python train.py --d_model=512 --n_experts=64 --activation="swiglu" --moe_layers=[1, 2, 3, 4, 5, 6, 7, 8, 9, 10, 11, 12, 13] --router_score="softmax" --balance_loss=0.00012 --lr_router=0.000873 --norm="rmsnorm" --batch_tokens=[65536, 131072, 262144] --dataset="wikipedia_en"
Below are experts of layer 7 (counted from 0) of a mixture-of-experts language model. Rows are named router (the router's row for the expert) and show model dimensions 0-255. Each number is 50 + 10 x the weight over its row's rms, rounded and kept within 0 to 99.
After each expert's rows: a language model's description of what the expert responds to. This comes from a sample of Wikipedia text that the model never trained on.

# expert 19
router:46 47 52 43 38 50 51 47 57 50 51 56 47 51 43 45 48 52 50 41 44 72 45 33 55 41 58 53 32 46 52 49 20 49 43 49 50 24 48 40 56 47 70 49 67 51 69 60 41 49 38 61 52 45 71 36 45 61 52 68 52 47 39 52 65 54 37 60 48 64 46 45 39 53 47 49 73 44 63 47 64 42 58 59 70 37 50 63 47 47 29 52 40 48 58 64 49 56 48 36 55 47 70 59 55 45 47 21 43 67 58 49 58 51 50 58 79 47 54 54 48 47 48 45 54 53 45 58 38 41 39 28 50 64 32 53 48 37 37 60 57 58 46 52 62 46 51 41 51 61 54 62 66 51 53 53 44 45 42 48 44 46 52 42 53 42 58 41 46 43 42 55 27 55 40 57 51 53 41 41 56 54 61 54 45 55 65 55 42 56 46 58 58 54 51 25 70 52 47 59 52 53 60 61 52 43 51 52 45 56 42 46 29 56 58 53 53 57 69 32 49 45 41 67 65 65 47 64 61 41 48 74 43 45 56 45 56 39 51 35 64 47 55 86 67 53 60 58 60 57 46 47 67 40 51 57
Description: Counting and ranking words or head nouns after an article or ordinal, such as two, largest, second, member, title, special.

# expert 35
router:46 68 55 35 42 50 49 48 45 43 59 51 56 69 58 47 55 51 49 40 43 52 34 62 62 37 59 58 40 63 52 55 44 51 45 35 64 39 60 66 53 53 38 49 46 21 48 57 58 51 45 47 55 41 50 46 62 37 41 62 64 36 48 67 69 51 32 37 58 55 43 64 45 54 46 53 47 61 59 48 29 46 60 43 44 51 54 61 64 69 56 41 54 52 44 42 56 38 52 52 47 69 47 48 39 36 62 46 37 40 66 40 42 45 52 65 45 55 42 62 57 48 40 38 57 36 33 63 67 66 43 58 36 48 52 41 66 56 62 69 52 48 62 48 38 55 34 56 47 62 41 46 59 52 41 34 56 51 48 54 25 51 42 54 34 48 39 45 52 49 67 72 58 39 47 34 59 49 47 53 51 54 51 31 27 52 48 49 55 43 49 64 45 39 19 47 43 38 48 63 58 51 61 54 50 38 47 52 48 55 44 42 65 60 50 56 34 52 54 50 51 47 65 38 47 38 39 52 30 55 46 52 45 42 42 48 44 63 49 46 55 51 49 62 35 43 57 48 69 45 47 43 42 50 45 61
Description: Numbers and digit pieces in table cells, ISBNs, years and life-date ranges, e.g. 1994, –19, 978-037-3, blank cells.

# expert 5
router:52 70 54 47 53 56 49 61 53 39 34 55 45 44 56 67 50 37 37 57 52 49 46 50 51 70 45 54 49 46 52 46 50 49 51 39 51 37 69 24 60 54 52 45 61 63 48 76 57 58 57 41 45 35 30 49 44 74 40 65 44 41 49 49 52 62 58 54 61 53 45 55 44 53 56 43 59 50 36 30 40 49 64 44 56 46 58 55 43 44 54 52 49 40 56 56 57 61 70 46 58 46 25 37 47 46 43 34 42 56 41 49 68 48 54 36 57 39 42 45 60 50 57 61 54 69 44 49 36 42 35 33 38 55 44 78 39 45 63 38 55 52 43 48 43 55 63 63 44 66 44 48 48 45 40 42 41 44 45 33 51 28 49 58 49 42 55 59 64 64 60 45 59 37 33 45 48 40 49 56 32 43 66 69 61 48 52 41 49 57 57 49 50 57 53 44 67 56 42 50 56 35 49 63 55 44 41 57 29 45 52 67 47 55 59 16 64 39 47 39 60 44 68 55 22 48 45 61 40 57 41 54 50 54 54 54 52 32 47 44 49 56 41 45 39 43 53 43 61 43 67 50 60 65 63 55
Description: City, river, county and region names or their final word pieces, e.g. London, Angeles, York, Dulu-th, Sandu-sky, Har-are.

# expert 15
router:53 59 37 50 65 42 40 68 57 43 63 63 54 26 65 38 67 69 48 51 38 42 50 60 36 45 45 47 60 67 51 39 42 34 52 45 66 46 39 46 56 37 46 47 38 38 55 52 41 27 55 40 43 70 52 46 38 50 64 52 49 37 45 47 55 52 53 36 42 59 44 46 48 50 47 46 41 69 39 61 48 41 56 57 53 50 52 52 59 39 56 53 43 69 56 25 41 41 50 49 53 60 58 53 72 48 49 66 61 41 39 55 61 60 53 52 41 33 46 55 35 39 63 57 48 50 42 40 44 58 72 56 53 43 56 44 40 52 23 55 48 43 46 40 58 62 50 54 39 53 49 27 30 27 44 41 67 50 60 78 48 52 50 48 44 68 35 54 59 59 46 37 49 41 52 45 77 32 34 57 47 54 41 34 35 44 50 50 46 46 44 46 68 46 54 52 47 50 54 68 56 61 42 61 50 52 49 43 55 56 50 56 48 57 54 44 56 52 44 64 36 58 40 41 53 38 48 50 43 39 43 48 58 44 47 53 52 53 77 58 32 44 53 35 50 48 27 44 47 52 49 60 40 62 60 34
Description: Month names and date parts such as day numbers and commas, plus in/on before years or dates, e.g. 12 September 1997, July 1, 1937.

# expert 63
router:61 48 52 31 52 41 69 39 57 30 50 48 53 34 48 70 62 41 45 50 54 44 46 38 49 34 51 63 36 42 48 62 59 59 47 42 46 48 61 54 44 44 34 38 38 45 45 47 44 39 52 36 35 47 57 56 57 54 71 45 49 58 68 48 59 54 59 36 50 48 53 62 48 46 54 50 50 53 53 37 44 68 48 40 38 45 59 34 39 48 44 35 46 58 58 52 57 55 28 45 61 54 28 50 49 43 52 44 31 36 45 37 53 41 60 65 37 53 54 46 42 36 57 46 52 61 60 51 62 31 49 42 50 58 40 54 46 60 49 51 56 39 46 57 44 40 70 47 55 61 55 55 29 65 69 41 54 28 43 44 45 40 35 72 54 44 42 64 56 73 60 35 43 57 60 56 54 49 43 53 44 62 37 57 42 48 44 51 46 62 30 76 30 41 50 45 49 50 55 45 59 42 42 44 52 47 50 67 69 57 49 52 48 50 50 38 44 55 43 47 35 53 64 51 48 38 43 52 61 50 34 49 63 60 33 42 54 57 52 38 71 53 37 49 48 51 60 41 66 47 47 49 66 58 46 31
Description: Given names and surname endings of people, such as Smith, William, -son, -ley, -ović, often in sports or biography text.

# expert 41
router:37 45 56 46 38 65 40 52 39 44 53 45 42 64 27 47 56 53 40 50 44 41 30 42 33 51 54 43 46 46 60 38 51 55 54 46 46 46 64 54 45 48 64 55 42 65 47 49 51 39 24 38 45 53 33 52 37 66 44 53 44 58 55 55 65 55 43 52 68 71 47 34 52 46 45 54 45 31 71 59 60 51 40 48 44 55 49 39 48 53 60 63 51 51 57 55 41 57 61 37 37 48 39 48 41 55 50 42 30 29 73 54 49 45 41 39 48 41 40 35 37 57 50 49 31 67 39 40 47 42 76 45 46 71 25 47 50 51 46 49 66 37 37 38 53 58 39 45 43 54 60 44 48 55 44 61 49 49 56 55 40 48 46 49 53 48 50 71 47 69 50 56 47 43 56 47 40 66 68 51 42 38 47 49 54 51 47 50 47 38 40 37 54 47 63 47 50 49 47 48 50 56 54 49 54 50 59 80 30 32 49 59 60 49 50 49 55 54 68 73 59 38 49 46 51 51 49 44 48 44 37 59 44 60 61 52 46 44 30 37 46 47 65 77 65 44 52 57 46 49 55 44 55 63 63 55
Description: Capitalized adjectives and nouns in names of institutions, wars and offices, e.g. National, British, Supreme, Royal, Civil, Soviet, Major.

# expert 44
router:70 45 60 38 53 36 42 47 37 47 55 50 45 49 43 58 65 44 38 45 45 41 52 52 40 52 48 35 60 54 41 64 50 50 50 33 60 37 45 53 53 47 48 42 77 58 45 55 43 58 64 64 56 41 66 61 59 46 53 48 34 41 40 53 56 65 56 39 51 33 65 39 50 55 46 52 42 38 59 42 53 50 64 51 47 59 57 35 34 34 55 46 58 45 47 61 53 52 65 73 60 56 46 43 57 48 45 66 80 49 36 43 56 33 55 43 64 57 30 37 52 54 70 43 56 51 51 42 50 54 47 45 46 40 58 62 44 43 57 34 45 46 37 43 40 53 59 57 56 35 59 50 62 62 50 56 52 39 27 44 51 44 54 52 61 55 58 49 36 59 26 63 42 51 47 68 41 42 47 43 47 48 51 62 54 32 54 46 51 55 32 68 31 51 60 45 44 50 46 49 32 39 54 33 47 56 46 36 47 50 53 67 50 37 57 53 33 44 63 46 49 52 59 35 40 40 44 62 47 55 45 60 52 43 47 63 48 49 62 40 37 48 53 43 72 49 52 41 61 49 55 39 52 58 41 27
Description: Word-final pieces of non-English personal surnames and given names, such as -ović, -iya, -aki, Mehmed-i, Basavar-a-ju.

# expert 2
router:44 45 55 29 56 54 55 53 51 31 39 54 37 64 49 37 48 31 48 52 45 28 62 43 52 54 50 60 66 47 44 49 50 47 50 61 66 60 46 53 44 52 44 39 42 60 50 54 27 51 70 50 43 58 50 46 41 60 54 47 60 48 55 46 73 59 64 49 29 54 52 53 61 52 47 63 24 53 65 53 41 60 53 46 46 60 48 56 35 66 52 67 51 61 47 67 64 44 56 57 46 50 72 60 45 38 66 44 66 46 44 63 53 63 46 45 39 56 53 49 50 34 48 45 41 48 58 55 43 62 66 49 44 44 51 41 30 50 44 50 64 39 69 60 56 61 52 43 76 49 47 66 75 36 59 51 77 59 49 58 22 64 40 47 42 64 41 49 55 47 55 55 60 55 48 33 40 70 61 55 50 56 44 47 50 50 56 60 38 58 42 43 54 46 35 39 51 48 61 48 45 62 47 62 56 48 46 42 63 56 50 55 38 62 72 50 36 56 46 52 60 53 58 52 46 50 49 45 42 59 51 57 37 42 66 37 44 51 65 46 41 46 38 56 44 43 62 41 54 49 56 61 54 55 37 59
Description: Digits, separators and scores inside table cells of sports and election results, such as 44,357, 2–1, 0.81%, 3–0.

# expert 54
router:48 44 55 53 51 35 53 37 54 60 62 41 51 48 39 35 40 58 29 53 38 60 30 69 65 51 71 42 54 45 44 59 40 41 44 57 48 42 60 39 46 43 54 39 27 47 46 44 39 33 47 51 53 31 61 50 51 56 43 62 35 40 53 36 42 30 46 67 43 49 65 34 65 36 38 52 40 59 41 59 57 55 56 55 53 23 45 52 40 27 46 50 44 65 57 41 61 61 60 38 57 46 50 54 54 60 59 48 55 48 45 53 50 61 45 38 53 41 66 58 44 41 69 61 52 43 57 46 56 44 55 51 46 50 49 63 36 46 36 42 53 50 45 43 63 51 57 63 53 46 40 44 58 41 54 49 40 56 59 64 48 60 43 43 43 34 42 39 66 49 38 51 44 59 54 56 41 47 53 70 57 52 46 38 44 64 26 46 45 46 50 43 44 45 45 49 40 58 43 28 72 45 57 43 53 60 41 60 38 61 39 69 46 21 56 33 57 49 40 50 46 55 57 56 64 62 50 70 40 52 43 63 60 51 55 57 38 70 50 52 56 35 67 55 44 46 54 50 36 49 55 46 61 43 45 38
Description: Prepositions after a noun, chiefly of in phrases like Hall of Fame and Kingdom of Kush, plus paragraph-break line breaks.

# expert 6
router:52 39 58 37 32 35 46 45 55 35 47 46 54 32 35 54 48 35 40 53 52 36 46 49 38 50 53 44 60 52 30 59 45 53 55 44 47 44 53 48 43 46 64 56 62 46 50 41 49 72 72 49 51 45 36 51 56 49 31 47 54 48 44 53 69 50 63 46 58 45 49 43 41 54 43 37 49 25 54 39 44 56 52 59 38 49 37 48 45 43 40 50 45 52 47 54 49 46 50 44 61 48 40 45 27 63 62 61 53 49 49 36 40 49 41 47 50 53 34 38 58 49 54 45 49 44 57 44 46 60 43 53 51 50 68 69 46 62 67 45 60 50 60 66 56 36 25 31 52 47 69 37 45 54 45 55 44 35 47 52 65 51 61 61 60 56 61 57 35 52 38 66 51 53 60 65 67 77 50 48 61 48 44 41 41 50 48 56 54 51 49 51 46 51 48 55 54 43 60 54 48 52 50 50 53 63 52 67 38 38 43 51 45 56 65 39 48 54 61 55 59 41 54 36 31 40 59 58 53 67 42 47 55 37 39 73 40 42 51 30 48 70 61 48 62 44 48 71 53 51 48 44 62 51 51 28
Description: Short letter pieces inside foreign or rare names and words, such as Horký, Bełchatów, Boylston, Pasquale, Evridiki.

# expert 55
router:62 63 24 37 67 63 46 47 64 46 53 46 43 62 70 48 40 54 61 26 50 42 35 45 67 48 48 49 47 35 62 65 43 65 60 52 55 33 53 53 49 50 70 51 60 54 47 47 65 46 53 52 68 44 69 53 53 60 70 47 43 54 53 40 55 44 48 50 47 34 44 60 48 50 47 45 61 40 55 43 35 67 41 47 36 41 53 54 63 53 40 43 51 33 45 37 41 48 50 46 52 72 64 44 54 32 70 57 40 39 56 27 39 56 52 64 58 58 48 40 68 51 66 60 41 66 43 39 47 60 46 49 47 50 53 43 32 60 56 59 43 44 54 42 47 45 62 37 57 58 43 40 63 53 74 50 60 62 59 42 60 42 44 59 58 48 52 31 47 47 61 49 48 49 42 51 56 57 54 54 56 52 69 39 28 51 61 45 63 63 54 50 64 56 43 40 45 46 42 48 46 61 55 35 37 38 48 50 60 67 46 18 54 56 50 66 52 50 43 62 53 23 44 42 51 49 51 74 50 59 55 40 55 32 52 55 58 43 44 56 36 62 69 38 37 51 57 29 32 53 56 48 58 51 50 58
Description: Small numbers, vote figures and column headers inside pipe tables of results and rosters, such as 0, 2, %, #, Votes, FW.

# expert 50
router:57 54 48 46 43 41 68 67 46 36 48 33 36 40 63 44 40 41 63 51 38 47 56 46 33 36 37 49 67 32 68 62 61 48 61 52 37 46 49 36 54 57 50 35 55 38 67 53 55 56 50 43 51 53 27 51 39 40 54 55 43 46 58 47 41 48 50 37 54 45 44 39 53 37 54 49 58 68 50 44 47 47 64 57 47 47 49 58 33 35 47 30 46 45 60 75 56 42 63 46 47 45 41 61 59 53 53 60 50 50 42 51 55 40 74 46 50 61 54 58 33 62 52 50 51 43 41 58 43 47 51 54 60 39 48 53 63 68 57 53 58 39 71 43 53 72 54 42 43 61 36 54 47 36 50 62 52 54 53 53 40 61 48 38 62 39 52 50 60 45 52 54 47 46 47 69 71 65 75 60 55 50 50 52 77 64 42 63 46 59 57 47 41 45 52 52 35 53 51 36 35 42 50 41 48 35 50 50 68 60 47 42 52 39 41 67 56 52 43 50 67 45 57 34 45 43 34 39 46 52 49 49 49 50 37 33 53 55 54 59 58 31 33 60 50 54 52 67 61 46 42 67 35 53 57 76
Description: Commas, semicolons and closing parentheses ending clauses or dated items, such as season, / 2015, / 1966; / (2011).

# expert 4
router:49 50 55 50 58 34 63 49 38 44 36 52 40 41 37 53 30 51 45 35 54 39 51 38 42 35 62 59 42 66 46 21 56 52 60 40 57 37 71 59 45 61 53 54 70 54 44 70 32 46 49 46 44 36 57 61 64 61 50 51 58 41 34 47 32 39 71 54 42 59 46 65 47 45 56 56 54 47 48 59 41 52 67 53 51 30 26 47 63 49 44 51 56 41 59 52 49 55 41 45 71 43 56 41 40 48 42 57 71 37 49 54 56 56 54 57 62 52 54 43 39 49 46 51 57 54 47 44 47 40 59 51 53 63 60 58 43 43 45 59 52 37 41 58 51 46 62 49 62 53 40 55 57 56 53 37 52 56 56 31 57 34 57 53 46 57 51 63 51 58 55 55 58 48 52 51 51 31 59 60 32 40 57 47 46 52 52 43 58 58 70 58 59 60 62 39 56 56 36 51 62 56 62 53 39 59 58 52 46 45 65 32 35 68 38 45 51 56 38 49 72 43 60 58 48 54 43 52 59 42 43 34 53 37 45 35 45 58 50 63 39 50 58 68 51 45 36 33 42 48 61 53 60 45 58 36
Description: Plural nouns and plural suffixes like s, es, ers, typically after numbers or these/other, e.g. members, games, Dogs.

# expert 25
router:48 46 52 48 58 56 45 58 66 59 44 61 43 47 50 54 44 42 47 48 55 63 60 54 51 72 50 47 36 35 43 64 61 56 50 51 40 51 46 55 48 61 64 43 26 48 58 51 68 63 61 58 58 41 41 38 59 37 39 67 48 59 58 58 51 43 49 60 45 44 44 45 40 62 44 49 62 59 34 43 47 39 56 51 45 37 64 66 45 49 35 79 44 41 30 70 63 44 45 47 44 57 53 29 69 40 58 60 52 65 49 47 62 51 69 35 44 62 64 42 57 35 41 61 49 54 46 44 45 34 49 71 64 49 56 55 46 33 68 46 60 56 26 53 49 55 58 40 37 53 36 51 69 49 50 50 39 57 52 62 49 40 47 63 62 51 52 50 38 43 48 46 43 43 39 43 57 60 38 47 46 53 60 65 42 65 72 33 45 74 52 46 49 42 49 50 46 39 36 48 63 44 51 40 41 37 34 57 50 60 60 54 61 68 56 63 50 51 42 55 39 61 41 72 57 53 48 58 53 51 34 50 38 81 53 32 63 44 64 41 55 44 67 64 41 63 39 45 61 47 54 43 43 54 61 46
Description: Recent years, months, countries and field labels at the start of table cells or infobox lines, such as 2015, Born, Coordinates, BEL.

# expert 39
router:47 49 45 68 47 58 44 40 58 36 69 52 46 52 69 53 55 56 44 44 44 45 53 47 55 63 56 49 31 47 61 48 58 56 52 58 61 64 61 50 45 42 50 61 58 52 43 56 57 45 48 50 45 36 58 52 53 67 59 60 48 64 49 35 49 59 41 40 58 45 50 52 56 53 52 42 52 39 54 57 55 46 60 46 60 40 50 61 55 57 52 30 42 40 37 47 54 54 58 52 40 48 64 38 46 46 55 55 49 66 44 59 51 68 58 35 59 46 56 48 36 45 48 58 68 55 44 58 50 38 61 55 48 54 44 41 47 51 51 60 49 60 39 55 52 56 44 40 44 41 55 64 36 49 39 45 42 33 48 56 50 48 62 48 27 40 39 53 51 56 43 44 40 64 55 61 35 53 47 53 49 41 63 45 51 56 44 54 35 50 58 58 40 56 33 37 52 53 55 55 58 53 61 64 44 46 45 39 48 63 50 39 55 60 26 36 63 34 69 37 56 46 42 51 62 35 61 35 59 55 53 60 52 47 35 33 74 47 37 48 62 77 46 47 48 49 50 31 66 68 22 43 38 37 69 46
Description: Numbers, years and amount words like million, billion, 0,000 and number-related spaces, plus some articles and prefixes like non, pre.

# expert 43
router:39 50 52 60 50 66 47 53 71 46 50 63 38 63 48 60 59 40 63 42 47 36 56 63 51 48 30 47 51 41 42 54 54 55 37 64 37 48 45 51 56 41 54 44 52 61 54 38 34 79 49 54 60 51 26 46 61 54 61 45 55 52 58 40 50 49 53 47 53 49 45 25 50 50 43 51 56 47 42 50 54 54 42 53 46 62 39 57 70 49 55 61 45 46 42 50 53 64 67 43 62 54 40 50 61 44 47 52 68 71 49 31 43 44 59 44 32 44 35 52 43 43 32 44 40 42 67 44 60 26 84 56 43 52 48 46 41 52 53 55 54 47 52 55 57 59 31 50 42 57 42 50 40 52 47 51 37 62 53 56 50 70 59 47 49 32 55 44 25 35 25 58 63 56 56 51 42 59 53 50 53 37 58 49 57 43 57 46 46 53 57 45 49 46 49 54 51 58 58 58 58 51 41 63 46 42 40 34 52 56 55 57 40 35 66 60 50 66 51 43 57 41 53 59 53 56 47 57 61 60 76 63 38 52 67 47 63 37 55 51 42 59 62 66 51 44 59 58 57 37 58 64 34 39 56 60
Description: Bare spaces and commas between parts of club, place or list names, plus verbs like founded, renamed, joined.

# expert 56
router:59 42 60 42 50 54 40 58 37 56 52 60 42 59 53 47 54 29 55 21 52 42 47 59 62 52 49 61 44 31 59 39 24 33 53 43 46 55 65 45 47 49 65 60 43 45 54 49 53 35 60 43 29 55 62 49 39 42 41 48 42 47 55 46 70 57 41 54 63 62 37 40 61 46 42 40 66 50 51 47 47 67 49 69 53 57 51 54 51 36 40 47 36 55 45 61 47 38 42 46 58 59 61 53 42 53 54 60 40 52 60 43 56 49 38 40 56 62 60 55 54 66 47 48 50 49 41 48 48 25 43 51 55 48 47 38 63 65 53 56 46 56 64 49 55 44 36 41 42 63 50 58 52 51 65 61 43 37 57 45 32 36 67 42 65 64 49 50 42 42 47 52 66 56 33 64 52 44 62 45 45 51 44 47 50 42 72 35 45 44 47 48 54 59 43 56 52 53 42 41 53 59 55 39 37 36 56 51 53 55 28 41 60 61 74 53 66 69 57 60 52 37 28 44 73 58 55 45 38 49 49 49 50 61 63 31 52 40 49 37 37 63 49 66 49 42 43 51 50 53 61 49 46 44 70 59
Description: Capitalized label words starting infobox lines or section headings, such as Total, Country, Average depth, Location, Type.

# expert 22
router:37 40 51 37 37 50 41 31 41 50 50 35 61 57 42 50 40 55 31 51 39 49 56 61 52 50 49 37 38 51 54 57 61 43 35 36 46 40 30 46 59 42 50 46 52 63 44 53 47 53 42 51 46 46 47 56 45 55 60 62 42 60 61 63 65 38 61 46 70 38 45 55 55 67 42 39 58 41 48 51 36 45 46 22 59 50 68 29 38 54 49 40 56 50 47 48 70 62 28 46 52 69 47 37 42 51 54 52 48 47 48 44 49 48 58 41 47 44 43 38 54 55 47 39 35 43 52 40 58 65 31 52 39 36 72 59 38 36 56 42 43 59 44 51 38 28 51 43 65 47 50 40 47 56 50 54 39 53 41 42 38 51 40 51 30 53 44 33 54 54 53 52 39 54 42 72 53 55 70 46 65 59 49 48 57 30 38 53 53 51 63 58 51 64 53 72 54 37 56 66 41 49 37 37 49 52 53 61 41 39 62 51 43 38 48 55 49 35 51 33 56 59 57 44 49 46 45 61 52 46 50 35 49 51 54 50 50 51 43 47 49 66 50 36 53 30 66 45 50 61 66 40 51 31 41 43
Description: Word pieces inside rare or foreign names and technical terms, often accented, e.g. gluco-corticoid, oxidase, Carabidae, Vintzilaios.

# expert 24
router:56 59 46 48 55 46 42 52 39 30 59 46 44 37 53 31 46 58 44 51 34 42 53 60 29 46 42 54 38 41 44 53 42 54 52 38 41 59 63 56 47 55 46 62 45 58 41 57 38 49 49 26 39 54 49 50 56 56 57 32 45 42 30 39 50 54 57 59 58 53 26 40 56 49 58 47 74 58 44 55 52 43 53 57 54 30 53 74 51 56 39 46 63 50 40 67 63 72 41 37 56 56 34 48 43 38 46 37 59 56 47 42 59 38 53 43 38 54 36 63 40 57 45 54 54 53 31 34 53 29 60 32 55 53 44 59 38 52 62 33 53 42 49 43 57 62 64 57 33 62 55 51 44 57 47 62 46 31 51 45 68 62 42 55 62 36 60 64 42 57 72 61 55 46 64 47 54 53 44 48 54 45 51 59 46 48 45 49 50 49 49 61 46 49 61 59 42 68 63 42 50 46 51 53 60 57 52 59 57 47 57 60 52 49 49 62 55 52 50 49 49 46 67 66 41 29 55 39 54 61 38 51 44 68 49 39 52 38 37 40 50 51 70 61 53 54 47 44 44 49 60 48 60 65 66 38
Description: Final head nouns of organization and place names, such as Museum, Council, Institute, Festival, Committee, University.

# expert 38
router:52 46 27 45 70 49 71 60 51 54 37 44 47 43 56 40 51 67 39 68 64 40 49 58 53 32 48 36 70 47 51 45 55 47 53 43 46 57 52 52 53 53 40 53 70 60 58 61 43 54 58 58 55 74 46 51 34 46 49 61 51 56 45 31 48 45 45 45 60 34 60 52 57 44 49 61 25 31 74 58 47 51 45 58 39 45 57 52 41 39 33 39 39 50 57 39 31 74 57 40 49 59 58 67 62 46 72 69 34 50 56 60 46 42 53 49 37 53 47 30 58 51 41 34 66 47 29 50 58 52 33 42 63 51 64 55 52 38 47 47 51 41 52 48 42 72 62 60 49 56 56 61 49 55 53 47 45 35 37 31 47 57 60 42 49 53 44 60 51 40 56 64 34 48 41 41 54 53 45 60 53 56 64 57 59 49 36 55 41 40 63 39 44 71 52 63 42 45 43 51 50 44 66 30 39 52 47 53 42 67 58 66 67 38 47 56 52 57 49 51 53 45 57 59 46 45 53 45 37 46 72 43 47 56 59 52 38 60 70 50 68 37 39 39 61 54 37 48 52 35 44 60 48 41 45 54
Description: Pipe separators between cells inside table rows, typically after numbers or percentages in election, sports and filmography tables.

# expert 61
router:46 54 39 61 39 50 40 62 54 38 62 57 57 49 66 63 51 32 50 70 39 57 37 43 50 32 41 28 62 60 52 43 61 42 42 58 53 55 46 47 64 59 48 26 20 49 44 33 36 61 44 56 47 58 50 63 52 54 54 56 49 52 58 40 27 52 40 43 54 39 41 58 64 43 59 52 57 39 51 65 54 27 68 59 40 58 60 52 52 45 43 52 42 35 68 49 46 39 44 43 38 52 50 51 71 64 57 46 41 62 34 38 45 52 47 50 57 58 56 32 54 44 39 50 46 34 46 45 40 32 61 50 40 59 42 50 54 45 48 58 33 45 65 57 37 46 66 48 68 59 59 29 42 44 57 46 49 50 69 54 65 54 52 30 56 46 41 48 55 48 34 60 57 35 37 49 51 44 54 67 69 52 53 36 44 59 50 37 44 47 51 42 51 51 45 51 42 49 66 67 54 57 43 55 48 61 39 29 46 26 62 65 51 60 47 45 59 42 44 52 66 58 52 66 65 29 44 61 68 55 66 56 49 48 35 55 49 69 39 39 34 46 57 43 53 60 38 53 57 41 57 38 44 74 41 44
Description: Prepositions introducing a place or time phrase, mostly in, also during, at, near, within, per, throughout.

# expert 11
router:60 39 50 42 46 47 32 70 50 46 49 51 43 39 45 51 44 51 56 43 68 59 33 55 55 37 76 57 49 56 44 41 72 54 46 66 34 31 49 56 66 47 50 36 37 69 57 58 41 51 57 35 70 69 40 52 45 37 50 55 60 46 34 54 42 53 40 42 45 53 64 67 42 43 61 38 40 60 57 49 52 36 51 46 49 63 64 37 47 53 46 28 35 41 47 59 51 55 47 52 42 54 47 53 67 48 48 50 49 45 56 61 48 62 45 55 42 51 48 41 61 59 58 66 65 54 49 62 64 46 65 56 59 43 68 47 57 54 65 26 56 48 54 47 35 64 58 59 44 38 41 45 50 55 39 48 52 47 57 47 41 53 51 40 50 46 66 52 58 31 57 27 67 49 52 34 43 30 30 60 65 54 70 43 68 31 39 52 37 55 65 40 45 38 35 57 41 53 52 52 60 60 70 61 60 38 47 43 41 55 47 46 36 44 50 65 46 56 48 35 54 58 49 67 37 50 44 31 54 67 47 41 45 49 55 50 48 58 55 56 57 35 47 34 47 61 47 45 33 47 46 50 52 38 53 44
Description: Separators in credits, discographies and results tables such as pipes, dashes, colons and semicolons, plus linking words like titled, featuring, wrote.

# expert 20
router:57 48 56 45 52 45 39 55 52 64 45 57 56 49 59 41 50 67 52 64 58 59 64 44 48 53 56 50 55 26 46 43 51 52 50 46 44 55 62 52 51 47 65 43 55 45 53 58 49 47 59 41 36 30 44 72 57 27 63 47 51 48 58 45 41 48 42 68 58 50 74 52 62 41 58 38 41 58 40 46 41 59 45 44 39 55 39 52 51 40 35 43 40 55 56 46 54 28 53 57 67 50 54 30 34 47 37 65 72 26 42 65 59 57 41 50 61 49 52 50 69 36 52 58 69 48 33 66 40 60 34 36 61 58 51 41 65 44 46 54 45 58 42 54 53 59 55 44 54 55 34 45 51 63 48 44 62 56 51 54 47 59 48 55 52 63 63 59 36 51 57 61 51 44 30 46 58 42 51 46 37 52 49 38 52 49 56 66 36 56 49 46 41 46 63 55 59 50 59 56 44 35 48 50 46 47 58 61 52 72 45 35 47 57 56 42 41 54 41 67 58 46 46 57 40 68 47 44 64 43 55 41 37 35 74 34 47 42 63 58 57 57 44 56 70 57 69 39 35 49 47 64 65 52 49 79
Description: Pipe characters opening table rows, header separators like |---|, and first header cells such as Round or Date in sports tables.

# expert 34
router:50 50 44 51 42 55 53 57 50 47 50 48 35 50 56 41 51 53 43 39 82 44 36 56 54 30 50 45 45 45 51 49 43 64 38 37 47 64 68 44 56 31 32 54 42 62 58 43 47 45 58 50 64 52 53 60 48 62 47 72 48 38 61 60 65 64 39 56 59 50 55 48 55 38 54 52 72 40 53 61 46 39 51 33 52 47 28 34 49 59 51 44 55 37 47 47 57 61 53 62 53 51 42 55 39 48 44 50 34 48 31 54 53 49 56 49 69 57 65 66 59 61 53 68 32 32 52 80 43 47 44 49 58 58 57 23 49 68 56 31 38 51 56 45 44 46 36 46 48 62 51 48 31 49 53 54 47 47 51 48 37 55 47 69 49 52 46 39 51 50 37 70 56 62 51 51 60 43 41 45 61 35 55 43 30 45 40 55 42 44 44 49 60 60 32 53 54 74 50 48 47 47 61 51 65 34 41 52 58 61 55 54 27 43 36 55 56 54 65 41 37 34 55 51 53 31 40 36 55 57 72 37 49 62 54 61 50 58 53 45 49 65 42 53 67 60 54 52 50 73 44 40 49 59 50 63
Description: Head nouns after "the" or "his" naming the article's subject, plus subject pronouns, e.g. The album, The film, it, he.

# expert 49
router:51 44 46 39 46 36 27 39 54 56 35 55 50 35 50 49 70 44 39 46 56 50 33 51 66 69 54 38 54 48 58 65 73 52 73 56 34 55 37 61 60 28 46 50 49 60 47 45 45 54 42 36 51 63 46 49 46 40 37 40 46 54 58 41 49 35 48 44 51 50 51 46 44 54 45 49 51 46 55 48 56 48 44 50 42 44 45 52 66 54 40 48 32 48 58 56 37 41 34 41 60 46 51 48 47 47 39 49 53 57 55 55 54 61 30 61 57 53 42 57 38 56 65 43 60 55 66 71 56 41 56 67 60 44 49 27 43 47 51 61 43 72 51 43 44 43 53 54 45 46 39 49 59 62 47 48 63 67 54 57 55 60 46 52 40 50 44 61 34 60 59 42 31 53 60 46 57 40 38 56 58 68 58 33 64 36 37 47 55 52 55 61 56 45 55 42 54 64 46 60 62 53 50 54 39 53 55 58 58 73 53 31 32 48 56 57 41 57 55 59 48 60 43 52 48 61 58 51 71 40 56 50 43 62 42 54 54 53 40 35 45 51 38 36 47 55 45 35 54 42 67 34 47 73 51 56
Description: Words inside quoted song, album, film or game titles, often after an opening quote, such as You, Love, Night, People, I.

# expert 7
router:31 39 53 63 64 29 60 69 54 45 46 49 71 44 49 41 51 55 54 47 41 65 51 42 37 54 44 41 55 53 55 42 46 42 56 57 52 45 57 44 26 50 41 44 50 54 38 50 45 43 48 55 31 72 71 61 53 45 51 42 45 57 49 52 58 57 72 43 49 48 36 50 48 35 61 36 59 48 54 47 49 52 42 67 50 53 49 56 39 37 72 78 61 43 41 49 58 38 49 55 54 34 34 42 70 47 51 60 52 38 46 43 58 57 28 51 71 34 63 43 38 37 51 59 51 51 57 47 36 59 59 46 28 40 48 59 67 65 40 76 45 47 60 52 27 41 41 68 52 40 54 62 40 54 58 58 54 63 50 45 52 46 62 43 65 39 49 63 43 72 54 43 45 52 56 58 43 34 59 46 38 47 55 42 43 53 52 36 58 39 31 61 73 37 52 48 59 43 53 52 41 55 25 54 62 29 52 55 44 45 45 58 78 35 50 57 67 35 53 53 66 44 65 42 55 49 51 65 45 53 46 72 54 34 54 58 55 53 40 51 48 67 60 44 66 47 47 76 46 43 57 49 51 59 45 58
Description: Opening word or piece of place and personal names, especially compass and saint prefixes, such as New, South, Los, Sir, Hen.